config.yaml
n_experts: 16
experts_per_token: 1
moe_layers: [0, 1, 2, 3, 4, 5, 6, 7, 8, 9, 10, 11, 12, 13]
routed_scale: 1.0
lr_router: 0.000811
norm: "rmsnorm"
tie_word_embeddings: false
beta2: 0.95
max_seq_len: 1024
train_tokens: 389400000
Below are experts of layer 8 (counted from 0) of a mixture-of-experts language model. Rows are named router (the router's row for the expert), gate (a neuron's input weights, with its number), up (a neuron's input weights, with its number) and show model dimensions 192-383. Each number is 128 + 24 x the weight over its row's rms, rounded and kept within 0 to 255. Numbers have three digits each.
Before each expert's rows: a language model's description of what the expert responds to. This comes from a sample of Wikipedia text that the model never trained on.

# expert 13
What it handles: Infobox and taxonomy fields. Line breaks, field labels and values in infoboxes and taxonomy boxes, such as Kingdom:, Animalia, coordinates ″W, postal codes, Right-handed.
router:148128112110118126154116097106138166106137138160187104134108109076126101138179116098105113150121124158116150089163144120152123153125127124109124124108119126129117095158133088118139165077129114084138090127101145187109129089078119146151177151146164154134131153136106169139132101148147143116079103145122123142122128118114107113150160144140156103150092096138103144121130087102129136150117158089095141147091124123153128141142129098141148125125148161147104128193151136112128139127166151096164127142091142189139144135122174139132081145111132145181131141132110103106131080184139190121
gate2:142100131157131159101159131138158127087089102157165103152164130133127115135179154103070113122136143140103116100123140116133096122129147127130128128078130130165097134095169133133142109112133110093111106098119118121093131103140102091099106161098143135101101124119104136083154131150168197040177113116086138144103127147138157151141093141139086121120113094116090093151159127142141106112128113117156139171091134174123096131152133087109156157123137094147153160160122121146091161155111125054132165143133126001170123151141161149133107100136101122144130133119120111147124104171116113101
up2:078150159087151109162105119099092110114095075082110148084069128122115149114123139097150160100153096125140152157118175126127173139098135142101146111164067125118149134133103147121136158152115144150135132087138105155189153160136133132145121115082116083131144134158119139143164103146152094145135169115165116116113177123081121141109146103117153193125154147139138112153120139146075118139137096115092114112158134128119152126097127145126079102136123163084135127119096159121159114095135130176133090122080146109115098120166092131130131126122111131138151122150153151146139140153136106144
gate3:141119112116086115081106153145079163154116131118167178153160129145131144170083162135156099088103145129124118125141144117112131127088126106121086129098137046135157122109165116143139150133131147158130135162097165107155104153162113115127110159140149116128133137131161111114115136082119104113114137169130125139119077122108109129119146141134111165135146103081133133136109106129164117149120086100131116141138135111142130104083123123120148155097130111124109161120123159116123126097148140132153153137127157145116148163133157133100133122139083102142153092131133127137118113113095123079
up3:136145135110125129142111129146068152119115131095165116108113125109090130181131174134097109132113130142109118116156163131110164194178083097146126121108159100124143112134182078173130127126087118162146091144124154133132068138154099114192121147129121154124119082145106140130130124160116084122100082172148133189165099093104118162127120114129092112158124083107175107135127107136137143106110120114163100106120132135180127099109118124140123170071152113128109131105102159107093151088119151124169149110168130145131148182117147100140122132123104114162145118105114129082104100161125136154
gate4:106155098128167128116143147116102112103139173138149150128127122119154085164174145180180132115145139135149141134104127119126148107137126116145129058147117169130140105159108138145096101154070133147122084127134109121111138119094128161109126098139097148123129083142108154163145119149121175102106107131142127120120090147106095110167112198111097110155127106093127099116099154116153117145093132105103137102145140211120101143149162120114145147179138136141132132127147158091115107142113113107160141106133080136131131100107119127169102165149142126101110121146179115124108105080120116131
up4:107127146130152125144103124103133099119113113118121137148095105123124152115090114110127158140098115128126133111189106141124122163121137134140114144093096160087171158159122103116135090145137114151126168144135146144163125125180124132109137133121114130100134122130138145117101148134138127099115095162134141155155111094142118123108130138111164131112109172140086139114106093143126102125065154159120122116130094150131169131121127209129144117115199133136149116108108119151149154165092122127129135098113117115116118118133143106131125107130150180138096113158111144133117124141119115128
gate5:100103156119105150142133085135110122134122142133132149125130125155160149118083155107111091119115124128112145110126145118138126148142158094114089130139112117083150092101132121108150124101158144114162105119135146078128077105130131123121130158180204145125127160108085068110094113127113135116073118111116142108100097096112160103153166139126154097126162126122151094133141101117131121162148136174118118146126115131133147123140142136152107126117156135106085158147143117141161156179113152129152104100126141155138146082111137136157135097095114084131129122102146159116104129145108154078
up5:140162081141151115127133137116108157143159144171139135146138115132129124105114084139162158131121097162149138105106146130148152137156156119140101130166082114120131151104136216111132128061160108123124085130106143116148144170143135137089130156108154131130159128104135131171156140161118104181135101094110082118142121126109113130165141124113116134140106159148089099130114123143114173136121062104142111121117101130113100079090109112122114111082147141169158134129109128117109098148104120126138110105135096132107133113163091159118149153187125205102155125084130109097101102104132086113
gate6:090101116155149116136134092112131118183141114138107124144107158146231133160178152163153161143100111136114085108153189114119114109110123107148100099128121132113137126127160109110158131130083168166140115108166127097067112141107147129166144132105151122119109127138125110125141129140146096130125101123149130109120144131120097138167115132144131114118121140098107125135126125118169153125140119128147143132106136115134127127123120126132107119151120122122106108104152107091153102119128149175139123127151119148118121171100087084138159119122174108129140135108120144119147130147138132096
up6:097134138122123139143105170131140109085138149136130130084133122139116134131098109152148124129170105083109117110123124141157103174080095116119125179092131119094105148117124171136107126151137107092137145127089131113143142149134111119120106166139115171125133109101119108162101110160128097138141116125134114165136139122159148152114185143116156091095133125153140158121149144126074084136128113139132088112152147128117155098082129143142149121107119107145138100126111127100137114142130130171096084157137161130181095089133114153108110118140113093112147116106097164165111123124141117108
gate7:113121146126083098103133128128142146138145118158125132114093144135106103126117164136145113159111157122131133110119186136090117156133124092126155145133187109113039116145146110102110097154123084115140115113145104119133101106115176160089092146119175140128160136121122141096133145075114105134131125143144143082155117146135135163113142123149145098138151136154120119097152111105119117120106139137132115188115136169131121126099130153127102157131152128113128130119115159146145141122160132145151154134164080142089113179162133105115128117070137170114075174102152123118085117155127143149
up7:127091085116119106119093093118108136124150129136133100151156105127114117143128142143117123091147125128176135115151084144144140120152167086137134083152121123126157133149076141129125105101087082167102098105156138128128120161154107108144155097117097106124107154152132160138162097143149145095124112176083139180127090096145117147123145121089125152103124126108109159101105134124126128098143115127121116154131086135121138086157152109136118120137150119119126062181227157129073157130164112113117151141131127120053115152111130134180142144140125136139173080147136124099186160152067157109
gate8:107119125102159145122107119091141117088139132128144125108122139130130125132113153123160168142123089110123109157156087164130084116133134101149134091111087132115078156119108129132124156151159107112067159123138106140116163146122122131091111085146181132150059170124148132117129123121103152105115103142114140136101112135119136149084112145111158094161138131098141131125115086168100136124110135146134126125108125139136091158082144145138132101136152115147144116223104148092092159123131115130143093130067114126131194136141143146148144140156118133147119090152108114154109159122124084117
up8:148164110150102109136155172099104149148103092142137137115169121101134117118195129149123124131082131144125086151160116087158108133104133114115120141130090139131147097110112113095160136137122093081131090146135143101135128092127141160101107129122113154150144117105128162117144124154133074126121134146173123091147138148140100084143138155156099145108179136140109131144128119160137113133149154149128161133146140094132106122175158126132093102132117122117106125129116134145066152151135104113138199140217146135131123146141138121118107106125130116095133116140135173155161184128127137130
gate9:117145133133113114131113180124134103144097121091073083129130125096147112129125151149126155088159114125092134103120141194143110151112120168117156149153099126122118161075106151162140169158168130142096117144137121155127129095095127134118134185125151130152105149165140073122144159145174104143131138098140117123139143160139141103106136106102134109128126108142162097078123106123128140099139117145125153147154099112131132131130179080134138136172101149104161130133106108104128118076143169136111116119116160114138152107091138104141117151091110129136120173083125138118117119122105097101
up9:139092134082151140152140096132089146133127104132142107118130114127108160104147102114134151147140111108117126116122141051084120115122122124140106141086142163160140087140149131067120136092127106131169112117150152160124107175140098133163123087107091147131133127096092185093103096153111129143126123137131111109107111138112121161103130120119096125156144113094148126192121152127096125118114104130144112116130164144125170140182100123097153146111096095170101157115126144116138135158109115102126116166107115145127101128143121143101133108127147097133147121141117146120149102123165149177
gate10:081124132113100152118113115138144154142093128146155109093117130083137098146145144137128113153140116125123137142123116165152090148139131122105125092140149195111067097157077110117099149151127127136143136127129149167104122130134137164144132133126164180095148136122094107127139121152126133121100126105122125145124140136108093184161144125182133120122107128173108134116090172108125114117138145125115129138128089172120107093159142101111144181111122125145086109140132180112134124087175141087166191135126128129119124142108127102158126094187163105134071116123105124155134109138149118146
up10:148130119124148107151115111154089130147139159114124108143126141157127053117107133095093146143112082108136090134088087127126163118137098111123135104127138133151149140108158143161124134128111140124082119161135145130123153092160068126092152134162150095132172093116118094135163132132127118135135104182099105137131104113138104084095160135157123113135128175124160135123100103133151127108109109113170134146112097158133132110153154086115173142146191138095144119124170124113096162157112107137077145097149135100140124149117130133184095117108167176111115095125086131157157160152128088105
gate11:098120108138170138083142095127173107119147136105167140143151142099147124100098152146142133149149132077156123111143088129140138120142152154159153121109137151129150121136134106126101126149131135129084132123114127152052102158115102192120137143160084097111116139131152088107172123087144132131129121107111151120110127150093130130116105126106120165107137141096127099124029134130128118132096124136129135172117000153131124159128138118131177139127142126156132126152129102150135152107063104138140190105123119113120129110138164139128139086113117116147144117161133141160154108111137121134
up11:104127103169152140121154121122199137113141121162169136113141148089108167120124104140130095138190121119116121126150124142148127127134131112156125129135105150120135127122090118143107120101158136102125117123125139142062115148125152138104118142117117115135132149130133129255170095145142136116105094126124134124116096173107124138100126117119142149112161111096095109107110134145140116152137141097163147144117123107135152140134135093162192131093108156155160100136110104179128126122071088145143138150127122113165158113179118139122113111164116122159131124137104119132139091192133102108
gate12:167151139147150131120150106177101134126139104115154147123129124128216143149124110119124143117142126089126155105128126115109129112101103115118105124163131109132175119126110092094123142133126166144152152166118145102176160117111152182144149132168165133087109133119163128083138128077137111129169103152138092126097137124080117103111104117105159160130097133113114141112129120136120166154113135160058098136139131130136114143158096142138144129111157131144117136122117146148061116154141129195143126120134123174107135121141114120093148103149180149104124119158119113105158132097145136096
up12:124162129123134139088132137167109149084181122134150108147124103136140148164112115139095151118106100081095109110111134117124109137084127146124123187169115119092150109143120078092115125130095148101152140144117129125136152142135165199121156122144167136123113116105140141100159131093141091132133168176111133155126144136105123163131128080126148160115106112150112119132143136115112157158164111190119144132106100115141119110149148109160152133145136135161099111112138133124105138095112130163142190104176093149076143118136107145132155075138162152110145125136118148117148105109130151122
gate13:108129122083123119140139051125126120147137141084148100118149099085102144133117195137177113145121123109101136163153102160154101123157118168143135106113132128112141139150141099099128152112153151133106123161150155119091089160128185143175137140121120110159130137103122130136128142145148092110110138144155147122141130124110115137131122132129110115143117152157158147097133152118063091141130125131178163113113129106138156060122087142101103106143128125151140092137135114165124102169105138114153127125118141138133108090138130133151111182255121126159110179118109161124126119135127156111
up13:132111119092120132100124133112093107107125104148094155109104144169131095117126124118098157113117121108165148110092155085145119165132130141123149119116122163184120148111084143149122103167100102141134146120115134126143128046143067147071131079093149136113111127187144111123123141138130157159112145109134153148131138127119152127121128148107131111099159106108125089199122120173168155143126069129087151129121107146100135169142144130138106164160096137144153124117118195112155107117142129141067099117149091107112128147109181145109138113090099125102095102116151120134126150104105114148
gate14:152133098102137138128144142095157123134101142143162138148142156173089118161093098094101148119118127122102113177128149111109147109166141138158117145100095095112098105095110148128127120091150138086142110126091141101137150105121148140118103149103147150134110096146121132116180111084118119162129142168151200135121151120115158099173135161095095113118151121138123131132095119138137136132129147152144153121183142131119113123145110091085154140128148081083161154124060135106117124161139113110096136149119136111118107145119153143082084127133127083115116161138133135109146129130108133087
up14:119148114149097088149142127158126068151165127104125118154123155097144112104150139128155120125151142108129114086136101147143116105095142126150149119108113157115139155155162118110235164110124113147136156157128146094123125153134123143140136118180064108143144137135122149112115132152158161115149151078168092112115155152117126113078125082132140163147104159114124093136114175125157098146156085123124120150096121132126161089120159124143119094119149120157094140100159159124123097127130110139148147144134136131127145124146091096119169112115135137122120130103159157158145107098178109178
gate15:113111104143117099119127150130164104086133124133154119135135106138066176147116105136132157143135090114110138090093099119102131137129139202172161080098122119148162093124106096100114151116155105124136120163143158140106131115118102127105117143159083144130135138171168101090104128106151183122159140114138122123135085120126156152153149107115124114111111160098163102130112135181119121089115129149127105151119127149148092138145113117120158129146136095135144133108141104129126103107124133135174134154125110128094100134135170069084168079125180104110165120131139099128132113098105154106
up15:108124159121122111135119111187126135196155110111138138120119155124173080128120171156150130141121161102124142195112155127145116171121105120090134137091099115100070136092143146153112100171101165121111158092137080122157105171128141159140126127153187136115141117099093100139121143096127090136134139139167130150116186131162096143097100112148149138116143151145116149121146141066110117141146135176121172148144114120122142119123122119137121135109074130115164112148127123123172102131146151130081104096158136107147151121135103151154117145130102136121106132113113157142114154122159124177
gate16:075147125129108110168180141129103112163146119067125124114144098118115111149130171150139104100086106112106148137114156118074172113114093158154103125141118145177121112131135137143167130159122165100163098107143132118166084129095124147155113123166097125106137160109129130099118113161152154098140139111110093152112132143095101161130105159145104173104086157096167150102133119137119151130130140132135138094129146163167093117122101106134156114099160133159101189112145160100139105170099120132158139151117094131075130122110129121129157109106097108101159156145132152128104106151123145133
up16:127145133143105125114121164074118115127152133185101117133099108137132119113112104109133124132133142155140086128133078105003121127144109162116137131108112102146114117152127134088157140125132151111129121120160120098140102121101102122134140124166149104130119100105065115104089182101105117141116149152115136132118130119146105124123121134121132138167129104142205114140116110163153177118167141136114141105148130169145122112121103138110174182142126141120088123121151104128184130129126142120158131123135101105132074136134155141113137106140116125112101170132143085077087155109130080113
gate17:102155117151127101120123107148103149097169088141163125122104095121145108120174127129152180112122132127121089124139124094095127112087125113146136131141139111161121096112144134123072160150103139140146109130174134099128142110089105118119094099130132091176107119095171148146136125166123106128149121152116118127159136111138118129112157115130112130117143097106134115086140090136158083109147120144135118131142126084163155125087119114125127070147123096124140110139108124142105154115149168125162177148108114112121126129144133150134115150119088162158139136164173139134139104109113111149
up17:136153142143144126156140092123132138117138119122150151135115144110083115116123088137135145113128088132147115147146141121093129120090180096131117143156101137124138073092112144135107145119103144151150109141151131149146154146173118146112084128108095148145107140111145169118135137153129116118140149174117123131143165139123118127097130118132121111095170121160130214124142129134157126178112101142140079139146129130110147083093098129134136099085121071133123124110105144116139132125132125121132158159128155110115131143147108167119113093173048132140116072158121152116123119164129073131
gate18:130164109132111112154125175136133111146139110152158140171148151120127142115153107125130141150138108136128109123128133138102121144126173092147109174169139080141122139122173128117141134123118124145124128122108101115166091120138147110103097127136122092123091129137146115123105144157144124137175131116107103116158097136166140077119108135127116152130134092103087107124140095087101132141132138092159101136147130116111122126139105123140101119139088135087117138116109118142157176140113158127167112169122128125087112133080150127142094137121108139134152131119149105155132131136164149129
up18:154155101144133166087209179147090120124101120133090125115163138121135121093096103129139127138124242153179160123140066130126162122163123143128114121125098061107137082146118147137125163113125178113154118135141125110174111092135144091142098120134144122115188104117123091121139126115156128126097108149103137117109146092133076123082136114120115133112122112099165141140160142132160118135112117186116171095138131121120109112101141173113135152117160102146091159167111106135122099128101138135148129124140125157101114131148141093113144156132102118113114138136103140121145146182134107111